Experts of a small language model.
Experts: 16 experts in each of 11 layers, 416 tanh GELU neurons an expert, 2 picks a token.
Below are experts of layer 7 (counted from 0) of a mixture-of-experts language model. Rows are named router (the router's row for the expert), up (a neuron's input weights, with its number), down (a neuron's output weights, with its number) and show model dimensions 64-127. Each number is 128 + 24 x the weight over its row's rms, rounded and kept within 0 to 255. Numbers have three digits each.
After each expert's rows: "comes after" lists some tokens at least twice as common just before its tokens as in all text. This comes from a sample of Wikipedia text that the model never trained on. Tokens count by the router's weight.

# expert 14
router:112122126136200096110138125107126161123150130107155131125131117117141122129166137150101129128126166154147145121135163104102135099123111118169131133153115138107143153151182128136157148180091116
up0:119082091125113130119125121141121150140166085087098156123104085150124100155142070152099129151097119132115140133141095107145111099125094121123138102156158125106093128139126100143092112172139133
down0:101067108124112142117141128132136114137149162126112175126125171119119141113143118148146094109098115136136138123114083116142141143145132111146142131105136166172132150085133132170100128101082108
up1:102140159137118148113155174095142142104121126126109121083158141121105132093102144154107134133128126123127125131108148146090157144141139106114125113111120133137116126142117096136150127106105166
down1:126111140135111102133132136122101154141115138107164119150149172094113151104161170182101095145151154116151164125152087135069121118147110142105111142148116110125148105101122166101141178136186136
up2:158150096136123133119143109116124151164116138148096109150084152103144120136178155148104091139124197125120128132087128196139095112124101160147156068099164115129159154109131178151118102199111120
down2:139135169128101098140156171138130148130145183155129085138101151126130076096077179149111124201136146140099110130083108116155124102118131146119129118127131128125120123169081115133116088108113125
up3:130122135134155069096113152139136107108156092134119121119087156134145116148125129121141112129087129116103092132122129077119122117125174134118144111105108125105139109128139155101165131156064127
down3:160159175147077119136116122130099126114106153103110126140146113111135133126125151106107161119146080138127128123151093119108125147136122087160099103122110111127133115145119093132119096135094128
up4:138100125127137127132141109132119162116096070107138184139119147142121113124120167102144144130152139160047149145164145154098102128127150150166165126108148127093140134114159088165114117138125154
down4:112073130083162126076122176125138133113156143117146127098132154147118097119152135135140149157174116141113125098109183109117150145100132142066126167080124118121151113149101122156147104161133081
up5:115105101071108100105103093099121110109163146163129102144102130078163123145101133125145153140151092148075135080120134144079138083128122156127138111125113128127191085125173153107188108173104124
down5:088127099148119137118147150140107153142151158131136131108095126119138138165122101145143150143137112167111102138117119096128109126132155108150134135171148114162161141133125118136126120149170147
up6:118194100128146133128101133098135159103096129123150176123141146137158114106139153123124164123147163102181115147160151126117140119139122143148111118136085130148158130175116120138107100145164149
down6:159148146136130128130115137089164151179134121148119107182106104129119130117110138167156096146111151108180132136087085120145110140097095147118142147144148101142105164119087110150093116110125169
up7:115143197141141151132179143163126155125141089115123125119149105133158136111140107108131138121158145147129136166162144147155136161136147126092120144121147098133138133100104114146126132111149105
down7:093157133125132125091102108133146104105126122136158104164105111115122129115138127139118157173107140151114141073173109080107120062117164114147113092108147101107117134138147118135158112132083158
up8:108134119135132110141174163156121093137162137135131161092107114102112135109149104069128129104195142087130136077095144129132186092127070099146143170159173113160136122094135129087141108150098153
down8:173130141131145105118136137135141099135127156130155107113155131132151094144101120153114161125148156147143133117118128127148131092137140103105109119148094103131153158078168129114133130145102102
up9:144151136143119082113117139172123160149095111132144103117153144146157172130126157154119147121099134160105131175151152123087175137131123103151115127150161116110159143122097150128148134106117125
down9:142129106071116128134122119103091155128102122171119111123106130110156130110109133122121105099120196157082128153139164086156153165164139139126141112157085141138111129116145121118125124102110150
up10:143104129155155132128118137134134087090127123122166127141141131133150138166106179129104100099096134131136148101104127087110122124145170092124135130157100150112140151124139161142111124170119155
down10:147147131172121133110157138109120128152173142104114119184106099110126144117110087118126147126167128102113142135146138153156122105159062133142094111094145143139161146124132098139124110105115110
up11:115106201127149159096143106142094098148124145136169130094122132098136117150122165090074141139126140103129135114135158131130118134170131137183156110156157094119135176138140128142159142151122107
down11:117151139143097111139126128118178121133145097149114104095129139143135141162155105166151135107108115139116145112101151124085144142122113137104152099103114128112148077156135131149160149180119091
up12:138137113100151109130146121111131128106126147081144128133112133106113157117212184136147194136136153112126165141112122116166149072128107152127097126128129099123150141121109106129156137130131122
down12:107089102143059084155131108082137108138097133118165160154145157128178157148141157111149117135129171146135116090125108120168145124156127116126129122129094156102161185118107131139116139158139115
up13:117126146125104130115130122071103109102090119125141131109107084098168115116131167109189123122093118180114113105114156146140094117164069111129106108158091121181149114102120133119147185119124102
down13:169160139119132155119135150139136112095133131188137149148107146135142182103117147135108186120067134102137158174118135132116138128130143138099145145130111144085106141113134127099115163093127166
up14:133096101150138177117123140141144115128123122145080116167119152114126123081115129117107206120152159112121135128111149144138162096123071111122101142105138092109112130159152167166107154119094140
down14:161135095113159108093124090103127117135114123124119116124140114085121154145180094167103128122120112120151139149173135134160165079177135133181125138144139104145112135130139088115172073108114129
up15:133164114146185148192107139161087121130126146137090116160171124106143088164126148146135112082160136116135115133131081129112152155079101124104147134148074141113114142147102062143108149090159133
down15:109149094137078087160090164174119137134141123174144106124084116150099102148117118127143128087105111140094097134083073115156144128114193113095113116078152148119083121129121099132146174111148123
comes after: " of", "'", " in", " to", " on", " for"

# expert 3
router:142147121127130117093149123111109150103141136111123096142131158127121126137150093168068102168111116111110142121109126107116121128116122157162076119175151141129066135094150091174142186145153161
up0:137138179124133127126109155117108180121113106119106106138156137155140115123083106178066132135170133135139135117121109127153144109092131134155107116143155128106113072126118127103140158100156132
down0:140110114157161112082124117149145110141136158144140143157135119138119147153150157134180104160110139132136131123117120121125097128152145131102166132159117161126137165106148136146152139169106105
up1:166163116149140127087097123137133130122140144144109142123143142097129133113130125149145100165108130163160123140166113162121088143159088133159080147084120125118149108130138098156097088112089148
down1:090147115131147096131107123114103128149111119071072163154149114132145111178157044155140106087100121145108083120149107086166129124144145119139109113155128150117144161137095134132151140161076187
up2:122137133145168146137156105112100146149125096149118161130150112068120102090103168151159120118103133117132101170139119110139085176090121152099105137172111125122152127142121129142104108125143130
down2:124118148088083127125099135127105146169121149150123138144116158117130125100131149116105158118105118068111126137149133098127149118187113111119105140110184149104114136144139075139144116108112139
up3:112200108155144136101150089123121153108112163094142157098097096069147137173155107113122113086116134157144132145163115114118159177160102154180099134117163120097116087097162096107124129115135153
down3:139103139118147122143125094129124134156120079110077088162154118121182149140142131137147089087171124076145132108134126169116128085097146126171143129140129150157150134129140098131118103138131120
up4:134148109100140112112119127175140125129135136129088102090135130084123115095121116108107104102103111149136126096093142136127162108108097137149118125136178131102154162118145078143135105087169131
down4:105124130130123154081116145126158123115119113091102144095174154120123130152105103109130128138133149130130137104107123126113131143116119123110149119113137132142114104132143105104148156099139117
up5:136192147148138147137131106131143126114135118100118088130156111124115159141101100112096128107096173131148110068119108160092140105141121155145131110085181167145105143153156110099160113153150148
down5:122133143120086163116087138129118154128129093113120147138095149118136098123127127154147128070182059148130123171139130139123140158107152135169119114145141127128100167128142132127136132120108120
up6:151125170105106145140135116121130090131150070123114157130127127124170108100162150134109069169126087139145178139126150092135098122129110163082148105143142180124151146073110126103145099151096118
down6:163108111149145115118086126144089142168130106140121171106142110123121122158100126132103142158083133123116108132151111121125184140126102128080119117127156109131110136172110146164144127110175133
up7:092102143123156143108128122138099157127134142181115156100130149118097161133155121130111130105114129077103104110138120114152171105163142177183122111119130108123141119130184145093137142123110108
down7:142100116133167173175115081122123123093139170130165131141149122160098152144149061123139124177121109134149148161125156121124098097178131103117121111141120080111092135182111124129188136129133095
up8:116126125132128137107101122131124174141121157146145117132142112114154133133116137162130125170159099162180100166152100123140141065097124089101126154081132168125113169134121124149122089132145134
down8:168113147123162115133145127117089040086147117168144123116098097070117124148127159135162162137152142122136139089123127157149139147110153143108139102102143130159095127121113129110144120140159098
up9:102108105115122090100091103157107082150136124121102137144085069142164120146099123091173164099131127109159129133098121118134155116123125112173139111151114096097113140070132161129146130129117106
down9:141123142174098097169111102142149154133154081164137135114139098121132111121151144148108124167151106146119097160140149164132128111162120125145141133135124155112124122147138131132116083131119136
up10:093136109129127143137118145101117122120155096109115155167091145101140100152141117113126135110123106122140141116122139171103130142105148163130117140111115100137097155112111161086098123135200070
down10:168137130161182187128110120091111133144111141190101157151115083100156119136104136167098154169106146093138126142157153107156133127122165146097119125161141129132138119147146131150132084189116100
up11:134114103092116131104133143143111105165116144145104128117204174146127145149136135132087132062119141145127146047117124134150106126105141128141160140115105174116095152105142163130121093133144121
down11:150133123139097137131135164105111112099122117164116127149112093171167145096107147145155093140139175117128125126111132116114150116122096133110155090163116135135142129142101131105113093148118109
up12:142114090138123128152138154146123138138140139104119165153136082132139102165127114114105093144122065088149097140110084141130119103140124136130177132168128129098107119070097136138153129100123143
down12:150130179117103126135099112116169171126119167108132142136151132149124138104170130157117140122108154115116116132113141108173126104138108152094185156082130134156133134142120136131090149135156131
up13:158101131143137146133146134163083133143117181100144115124098114136083125097089128126132119152158137149087114111144078117102134134135116172128138117118128156134120108131094119140112136148133121
down13:091114141133133087088110118140122158109145113128143103127169121101115125164122145151175099132149103115068137125075104148129128103103161064148119141129100111099140121148131121141120173122114132
up14:154102112150139169170134110161140158143151097123175147150126167155154171137090104127087094124090135133174112166118121121134137077101148143153148118142127125125114107160144146130149140125123150
down14:094146095152139114127131136113119131136158114132099127145129119123125129102140112081135124131133107132122139115114124145127111122113090134130165127157177133156152135110146124088133093134129183
up15:099137152167091138094129114131095114124101111135110140160131142131110149143108097145096141089105082116164144151083134092132152148138129112152165135128152129093103152165113149116147102135154116
down15:113138121154178112094140193131146109108150128082132095073148101100107145125152113077121128165143143167154127135144126135136090101116112126144106114192105127129121125113136113127148137118137091
comes after: "\n", " ", ")", " 0", "\"", " 1"

# expert 10
router:140152142110158140112147152140120145141150123111146109122114119129113133114136106107090122168103106185130149176125139135160091164128052166079101164110140143164179117137150146154086108095149171
up0:097114118115096119106123123113118065072117121116113115128129117104137089141118131124100117117157127095153106075125155087107127120153125098115162109161118133141169098107129170131124104169172142
down0:078127127142147124088154126165113146170095154136096103169142145160115134080095110115115117133146144133128161107109129160115093110097165101130132162119174181125104155150110143143117100112116158
up1:150130121117131112078176162145121135120109151107120128123129142096119134108105124170164123155099124165128147100132115136131143129121117143149156130070125117162125113113130083125149116128173121
down1:131152098096142140141136131140158045130123161165147133157156137140143128147135128099116115123137160150128119128109105121078129166160137131114110123097128132109061144142123083143150104142127175
up2:101121156123167130152156138153165159145138132153140111086115116103119138172136157121100165085081123134118144093087093083083161137141138122145120115104140143124112094127096136121113098133150126
down2:116132137139111170093088110096176143115121136116127082094134105110150139139132155093137149120116116119098143132114135092081133139129141156155156116115118151103127069120090166131150086150181133
up3:092189122092136096137136133147098140141088116109140165158126139175120150120144141145099114109110133152153135115117147126084117131114084145155119124121119131111114112125122171106121176160095125
down3:147133124145091133106136123119133112131133119141146136152127134078139129136129049151130108111144103117102127092121132132143162149167080119077105139081161144128117144133125129112098132098107094
up4:130129153145095121091154118139132129142107141112108081118150164153122130138156137143142138125168136118105149121127164175109102104132126152141129149108122127090132148126119092160182086122114122
down4:138142133097100115159087107164168104148132096136145146116172137099122131146139156107151118120093141139107140139143168135135118089147124128119093117090144142120148144121152153134123117149124185
up5:151173112149137123115154097136128172078155167107163104129143159081147112097053128158129107123117193162152114146096122095132114106109101147094118131133159148079136115150099166122073114108146135
down5:152120140126137137169132083082132143119140145071114134116149159120109114121053144171094112165128085147144142128118150145137125131126095153161132154124136109115178095095119106169123113108124149
up6:091108118130146143111138104118108135124169143168164108135110154112112159112197147140125120131148138123105125155169128124124110114126065142106125104103136134147133138136150118180155142130126098
down6:157139125107108124076127110144086081105119157126131085163128137096091153094116128147148172100124143149145165134123122113171174144142133123147144134092162086148142102104106129120109130122124118
up7:143116127140170113152156159140129122110135108111131098142145101110131123132163103134105090148142151151173112147110099072104111143164130121125082159117092123144140118171169155110065144098133103
down7:156118105142161153146146143152158133132177110140161129125159076121120135119123102124149118116107151123113133133152114129170096131103103132148133091065147146130109110130132178103106144132105103
up8:120125173146131075130146136085126106147132148121111135121121092141116113135092150140123124135101130121104165144114149153096085109129107145168166130116143145166167145130150142139122152112136131
down8:101117116135146089141121125124125181167094150136174182091152150130175127133156120135105142098173066098096117122102126177130120094122156085137141124141137151144141090096143121190152153149160101
up9:085113116135107159099137142167108117089108130078096131116139101098111160164152066078124143158135167079160125149142109129104097120141156097159090152102122151139123125130107090128094140118153127
down9:138094119130125104161108143143157113103126139108094110119145114162134085153138152112134078108138117165147099112085128154161130140148087156137121129134145122137145135108157102136115148149170102
up10:181112155131117198104108116152178120128106176130148099135094161084151179118134147142147113131104154152135135139134106119146160153122140135130113092124140095128104102175102135128121125123128149
down10:101120157127130149096206156144136107105120139138098094132122097131168125108164138166126081073136127128109093119153125115120141106121131129124121096143111126089081165161153128129119107100151163
up11:132121125109120109144121127143099092143149118157149139162145115119073129159159123136172133131162122139143120088172099158086145118105142118129154161129118110157122140107153145080152166116058160
down11:169095077112152109119119147100126193139125092143141150080126072165076118174136140102154111136164119115103106143187112119159131135122132101102102166100146063139157112139128119141087086131108134
up12:127139140131148141125118137121084143129107139110133146157110159153123146118143107134176105193121130124159130125113107150147152116122109162101124148123172123151124132165083163120143156129135183
down12:101092121130140103115116107151167135143153100117165160147126105120122152160135094164091095155116156108126156128153127161145115124162104101145145115134110136128092127146127180121103109182128114
up13:111137153141158146091138188145165122117128114130141113169133151140111145174119147132130123092136109122140139121133125144126125139124116116138150165121167100150122144122123143102140147152192142
down13:127100143161121122164123142116151122133123147101167141123115124126079104129105126129094115076118118135109128134133116113117107105099057101153118175110130113133139166145151130145117107119100102
up14:099106131070114113135117136086142171117155124136142130138150111151142131169104112134103104102115104113149107115107109141092077159158150112146123151146169145129157119129159127112118161081105127
down14:134140159093160137110089110105144112131124111136100141131122120122103150104118106162073159132103129150111153147148119148085088139125150123115119133113167098098130101124112113153093127157138130
up15:132116163139187169105172125173147165132142102115157092102141107077129155147128059137109145099135118113152143134153121174071127146101064133102123131110177132117153179137113139182103091133166187
down15:086114108119177134121120141120129128156168124106129134102133142088104123130139128114115116122143084116117119131103173102075136161115146124145097119123141145119154176118128140185151146111106123
comes after: " the", " a", " The", " his", " their", " an"

# expert 1
router:137129166141128137125148167132132097111180130105177125098112127159128117109179121160120140124076127104132082131075146108133143108121126136096108170127127147103078146122114105088119119160122174
up0:113137127118145111144154117110113132142118145116137103119126099147113121096147066117109105141145157113123153115158186129084145139121122171159153112131119135118131156126126078129107152125109116
down0:105140179124122113142127108141122085135145105191133092106141177182114152168138124121072163128133158128137119146168152134093129126188124141153116147102102141117180095118122113134069080155128130
up1:145073125127104148129126141159138142119158126138126155108089127127153115101115161138155133138109098168101131136096122113112144170139113154128145129121135137108125175110129124082185096117100111
down1:135143147136095112191121138132158099103106148151059156108154113147107121150110143141140156134122170142136118119103153122101086148105152141146148132118127112189142133145077151127116126134094146
up2:106089158121140140121169133144162175104139081137095119107128119150125147131142117123145099161126138095115143142119179115169128114119152145146148142148159174139157102164051081146165147100133112
down2:110153154167146144142159139143138101153162100152117151096144136178129123052150153156161175113123146125155101130164129144120128124138129137109135111148139148125118108111183115104156157103116093
up3:143142137152149103091140114130104132126104110108151138118083113206121070139153094118120111131143158129117099130131115115147129154072137141126142140158121142158155094130081097144112108140130129
down3:167099147105123084130125102166084163132131116149090139137097132127176112106144141095125170133085114124141117143114120161124172153118133151144096147104102133109091112128155148141117110142092118
up4:131122167148109101094143090136101147150139123168113125152128094127128137149163143142132095102080149163128099118127150096100164141149121143136138113108114102150092165100103102163149112119104125
down4:120122132098127098111121139115159147114141159103101137160115104106159134149128143132131130150099165109181126123152151154138129129162138183158164097164148123157187172111097134174185143137150105
up5:137159106118086122128121103112138181109094130118096128119146104103172152128135149120099104156125168116126158167113135144136177120106138130083083119062118113139110149129101093105155118140132137
down5:135125155118131144110126184172117178132095142143108129096085146128107161144116155102099109150150126109110127125160110107097147116120110137144025112145130118177123126162118128126102137123151119
up6:091148128140155142115126142161138121146138137137139099130160132128126144141130111179160126130100112126099111095109149125151128083127124163103121179168112112099136164133104114135135147114101107
down6:108129130106129103146162127091091134161121176148096154149164145121114109142109152124127111166146122103112114184141138093139131122127138127126130102160143140119161110097134122128118102138126107
up7:124094135076086138109081110150133128121126119143118124140130104138150132124125112105141119118070113127117108125106159112186123115101094116138133122123161104117145124124178127107174055153140131
down7:162141104124128113147155150137104111101071141123111151156121161125124136117108136111157148110138099153141146130150068071137150073094134054136126121119123153152121139127142106127121148123104157
up8:107132124137140106136181163157120120135113127101159119131115171085130093145091121156133181142117122139097168114130184118092141183145170137102142166099165130138094175119123170095149124141088131
down8:140139131117135079103106160145156142113115153196182113122099140134133131144097134110134107124106175083090126114126082104132094084135096117125134126147170122171154080179181140151093140154149121
up9:093146117115097126107107151126134175109127105160133163174153066125129136163111115156140165110131095112123164082166115105130189107114123123156145149125115135112100127128147139124150126133125122
down9:116145161065151110134147122105142116106141094148132104103098157139134077147123160185117163139173144138148153155114133123152123132109132166144143141149110071138135132105135114162094107162117138
up10:151161088144150150128105127140133129130172180094115122165163136160099102128133109165120174140149108144080144090125118120122133126108137127100152080121104129143110154133145138117154150136159124
down10:153138074157169120167099156142106123183140127153145110149145140137131144123118172132085119155161080106099120107098103138137128138151168114153121115140148161142153105121132143110156090125129173
up11:098146150121119147111151132103112128142140133169116100099081156105129123092135123149072127151118153119108155155128133149137127150089135157089144145150176118094125129112140131120091124119105105
down11:170135090104148156108150178145123130181109117135152116132155112095142100105147135119122097094125133128128154146145127116110122156141095120160127141123098135120181140148138152103110148135129140
up12:113109074200130158121124121115129137175103066113119120123148119123155095136167153124146104125123120087121096139171134144112132161123148152181155182096128160127154076133139145133136151100176144
down12:062140142154163160147136142169145124111161153145103126149154129104116135103136144136156166118106137108113133102160150130064136148106121158133139169155189117168112132158148124121149153139161143
up13:101125146104149170120159138067150095100115107124151154149161115131113087129103093097148117132108137147170127095156157146101141113080154150137154157113160140090115125189108119115122159134100158
down13:135077076143125139135075080144095080138106129161118147100136128130156144127079152098115124118145102155124153147122140100080200102103156179137108126162121129124134116133170170116110138148136100
up14:172165157146118101073125125114121097172111148155099118157121100120102112112139177136161154134135154140126123114093162116089126137117135123090098096141134148155127099151160147135136070111148131
down14:134167171120123116134151164092178129117107070120129124105103133182122141140120115129108103120153161106079106138091137135124110106175104134139139166148157103135159111135109149132122125135151122
up15:097139115119164146134114120182133123129128077177133122121155105154132097131147086118113139164139138127099165153145144146125125152125139100163121120128096141069130125146121133141138112111143142
down15:118154105105135118144133083139143120112124155153151126123116145101130134125129149114142125121084114110173086111157168108129144103100152172108118121157159120144109131130113143154144111133147136
comes after: "\n", "-", "==", "===", "See", " ="

# expert 6
router:083111122117112130115099099080125131154126138140132112153124114155126127126113145131124104121126140134125147155148129109156162125120127166064114134103117119146138109116120116174176098093098143
up0:130131142124112092066138124117149102092128109170100104164128102092105147151133100128153119140150159137128120127117123165117132147126164139127122097134120096124141158127169114146155137125180147
down0:145143145128127152121095152145127126135164146092159145114150143107130158138159188123157116141124149131098126117141158083102114110110126156127125132116130147145142134125108117141116144118125123
up1:136091126117103182128123155171115155127106136130174093133174126131145122103191116093163129105130100135129136112132135095128130146111138162125125143108124084157077124155147112130140133096115153
down1:177096110147156123120139125158146133138108095133123173145152141107166160141113129103074122102122151110098159138122164107159103103114118150135157130074135096108118163153141150122155091118121114
up2:090172192178133110133120107131130107150124115140132131094111093102102170105065138128098108116161112110109117122117123128065120154133160135103123153151113145127140118152128085152122139059130137
down2:161171153177082140133149124088145137091139177123130105100124113168126113086093168127135085141137124085114101140144122106143133163113142097104125121154142124160152079143151124163081133098130120
up3:125125096093110080106127181128121129112132076124101106167114173153130191132075137173099117121164101166121172121158112127119131112116134144139107126137120146142152123088134129141094163139076134
down3:109127107100106126130104113106129180096119141155144128176130143197136133152100138151154145119147114137124118113114123129105103161099154160156150123139136138171046155110137110117140135128187131
up4:146125119145126167128141139100140113161131127092159158145120114152138164121131132158118139149123114138127072135099129088129150151160169162100101161115128114147107158164098156099118145077096119
down4:108118120135144112128123144145119122159146136145169153128120087106143103133089149122120100122117134179111191094115109148110071123091120103157100130146130146124145102172084170086141147121111133
up5:128107122151150154095142114138127094126139164148147088145109114138106114125092123115101099084114129143128104090092163171103100123153114172119119123080141107150150128133138102160118139105164157
down5:110127122149189124142134143143154151101125058144140135133125122126113105088146151106140157172139158113149167143121125134142150167126171153148110134172126168094168131136183130111120097130111162
up6:148115117121108142104130127129110064168194153131124080141150137146141089132166156160102116149108181106135125144115145098128169132128100127079084146203076141132114126142146078144118066112140167
down6:096152098113129127111154120136135106133127146109111125107183082133113130107129126119149128135097146111173145118091145151116141068102137165096122123145108155132119164122140126131126065068121191
up7:140138089133136132082143164149154113147150130152169141153103108134127127160117143066100123169146109171078114130130099137134119125100116098116132103158124117144114150149144097177174143113107103
down7:123128132131122116096154083112154100109091156125105124118111101119159154111145158106154122107105156124133133069105126099099127133157099082094173127148149104137108161119110151094127142073142143
up8:143128119127072138164140143136129097074167141107164143160157137120140138146107177141148112158098136107111115141135115130141132140097144126128096145095115149134147147175115117163131104113156142
down8:156129138106061143104088121091108111111111126157123094123141130117129112129143166107138129125095129154134139122174146153110124118107085144128175122145131100173081128116105103147113111135180103
up9:151113195140113133154123162145111155133157090098157111118117119140103120128146135123131152153102137121131134129127157121131077112146119123074103135124162158146147127151067121160092120159107106
down9:130119110152110123131115162133143152110129077164116119071127154130165114089156131069143130145108138130139144126158133147093096154171155122131143103112138133124112088131110120167118143142133128
up10:130172114137165080131171131118100129132115117080091109136148113108085133144106141122114110109115136127150136158152132081123159128129090140139094138156175142118127104117166150172133149106145106
down10:168129146099161110136098164100112129160083139170126100169167095106121129137143118102108130141134125163134118114105111154110118107148120140111126084090157094133132178131131141169150125101119141
up11:142148128156093117129103114176139119102111123155091131075142145140122176170131157136123158107144168137118147099122142138085159102125123127127106135101117135147102117132159138141134131092116149
down11:119124112119133121096156139105157164133182129137155115119135107108164112119164141108144095141158142149166119077093120119083107122125141096153134140200129123188131122161172160165163112099149108
up12:155126141189126120126097087127081131122181157140119123143103125133130154131117173184090110132146081136175113112119116121177164133068113119069147126118139158142132114148120146142151131087104097
down12:150089132115130136135145125134151130063156125129146183140171107111176136144087123060110104130130108096158122123138083162135141087120123100123152117137099129131137134120080123149145147135159136
up13:130148127118085151160107129103091101133159115141123143110126137117130152163137115158126081126096143076106123143109130123161115129154119141108130145130147117161113150116116126157172108141135154
down13:118109125112192131156118114122107100128144101095114135110137135152079126131151137163133143154159107106146107121144151131099064164110141087156153144173155136147148097114115122109135148128144125
up14:093102132131112151144122156122114141118110139099129128156150115149145126172117138159143135127115074134132127074132148116114153147119120145102131142164119138121125163113124136120107124098141125
down14:120159148120139149135143091145112127121129103071104154137096128102128154149147168145114177102104146106131126109164136107148144173139144129135175087106072148100111120117128146139120103119120144
up15:094124129144141107140156107101155108132083153150120126115161126130158086100093123138127089134101147146117120116093143103124154142097151128118147114108131109144137106168142162168157125163151118
down15:147153127135158139104122083157151152153141107144136170103084138087132112148114128102137123085115112170126180112102117147098100110118136171158137108100106154135115111092141121077130145130150115
comes after: " |", "|", ":", ";", " 1", " ("

# expert 0
router:162130107143151087149119120128099123123167115079122121097148166112122084132123121169100129128102134120157131172130116140100151109134106166150121118135096120169115103093131111138148148127133168
up0:158137175115127120100141149132111180116117121077093157144101113147158153152144093132179127127131103127122101177132131145124111149128154132162165169141130109121091144142126101068106131140132112
down0:126128119117139135137167148157132110154174124137138129143153124170132112115102137168081131108108096095112116138128086098139167131172080118151186139125099113127117123123114118134100131146141155
up1:143149096142118107149157121111060066127094129119116140124098139141139094154117125134125150108126119171092160093123092136143119147130156115121132089139153117106139119098112127168109154162102199
down1:083105099135174126128122135160128138110121098109141144120131103126125146131098094110090143109154124132101111115165111146101130106143122086152185129126107122104138165122165160119136128145101148
up2:143130152102135150165107142142115126106130139120136126090135113101123111138117143172129155123113097159132099143138086106127130081093112193062151083128161084172158117082117130107130119139101130
down2:145118138108149154147106084115152071134130105102181128128142066129126140171152138137140143154137082115112150135161102169133127152134096139145169105192139124124091118146117135128093166105112117
up3:123108127110129131109132116129082163129176109120127086119123150096147153165098150161101172154151136102104156130129118151101126079127126095118109114103143133134159148146101138093101153116119161
down3:124107079135148115155105147171147122097149103148100138114108141120147156156131102095156159165121101123144131079134123117143109172114112085150160119141112116150114106129136147153159097172126085
up4:137144171132145119135099145158139134137115142135158100126092104127175109131169124092098152165106155167164047141147148108118128152176135189150104139131143161144106160121144138122114118121146174
down4:119112115114143141099122133144108125135109087074111133159127144132083137083112152176113135162155128079134174108126121115098130165099148125135087092105098153140133113116130115124125147130118109
up5:155128142120129080094111163107121126119157122119134140146093142131081119171142087102114130131125138131070150173104124161103156094159113104104138148123125166125106157140130092153132163104143133
down5:111093145137120104156173134145089146148171124085126126107156157147102141146170118142128100145154110120119133157104087126146152116106125181129141105138169090120125156105060127162157117185108101
up6:090125126179115112133146091166137105121131150129115114112103118092086156139085179107112121170128166151110090110122130128091163118103124132122124123127131111141112101094096105152117173095142141
down6:083129124154125071121088113104100126104117127152124140112153149095195134120120094135146130095119121128077144106118090089144102092112148111097134123154147143105102132123114141133114103119110054
up7:175171153098159108136183113157118137133179096102120139129183158117157119150127123117141092101104135138111090146124134086147141096139145145131149117146175137108163111167100093156133140123122142
down7:128132095148122157118155151119115114132167151125144102120151129117127130183114145138067140131120103199156146130113176147145147137108080120144133097137158126133108112148121138113129137108123140
up8:127147081140128086130117102116128124153065133091153113133134117104133101146132123131098115086072166122107150145174145114112095114080131141120177134135119128146116121100111146180185142121117106
down8:114111163126114123096100125143108100161117127126117105154141058156136123145120116130158127156120156087092123128184121146116138145138158126106098120123132145127108099140102137115138130097128153
up9:123098130158128098129156148096112135127162124116149107122105131113125082107134139131147133116111117156148126131143130178122126152099119083179138195126144171117127149112105153121171145153172121
down9:104102147104172136158082107132109096105136152129121107115123134152153112114110114093135150132161109133182129176080172132121153144135155110157105157142146090106122136155122141144129126132180139
up10:114138115177155135146107113117123143161147145145099115147147144105111132135105149151128100142181115112098158154120103150146145146084133122108120146140160129136112132135133153118075139065134143
down10:103127146122154129118157092125141109122134155154117134120108129092134118125088098117097105151108093110158128147050132112102127139178124129117105116118125105180102084137144128176107140151136124
up11:131149144112132128146156136093065151124122119140120124159142125131143149156108160114172120113133149172154176150128101134142137107124131118121148180161135152126122135085074093151104130117118069
down11:109135131089110176165101158114094105112154152125149141131141135150122129112135131155120145152119095164081106090122122133124138100104116087083090106164144097105132133160146141085104133133142108
up12:134131093132142157105159163124119115143130098137128107145113116054149098123150155096181109117160164162130115119161128117156158080127193148134154167108114120145170162147166152114132168122095150
down12:161155121125088111121108132138164094070114119119129137124136152131114154160100100115146149166142164112110087111162127166122112135108134135140120109155097078149133131116155127129092111142135151
up13:125126097107097108146155127129112124142147109137136175133121124140140108124124116103145121089121126153149132124127105084083177115100103159133110160126105120125130139124124111103147109098113103
down13:162180131156141099141146127111098141080082132100168132098101155137127121093150123148136135116139165087098108119135142102185116124099148075141146133140111138093117152114103095146114084100104087
up14:144135091113125139118129132109135117127158158122130091084135110134108146127115125148099115153081180144133112113093129141111125103154116149115105162123148123106123190121106134116121122126103116
down14:143119127089126092138130171103103143156124125133143181171111094141176095125165150145124128135126163117137163118100100129096107121123138135116124161135105098138143124143154134092132122133153091
up15:175094160140145078124151108123130110123140122136146111127108155082129121152130130120129133155115095172105160088132104106100113119123129121152104113173138142108107123151119121170114141123157123
down15:094138129147164115155128123123157109133135112160120092121148139118124120091154155140137144121123130154109126116109140118090096132095127140136105107119139151154126107121120108146142091132138110
comes after: " |", ";", "/", "---|---|---|---|", "8", " by"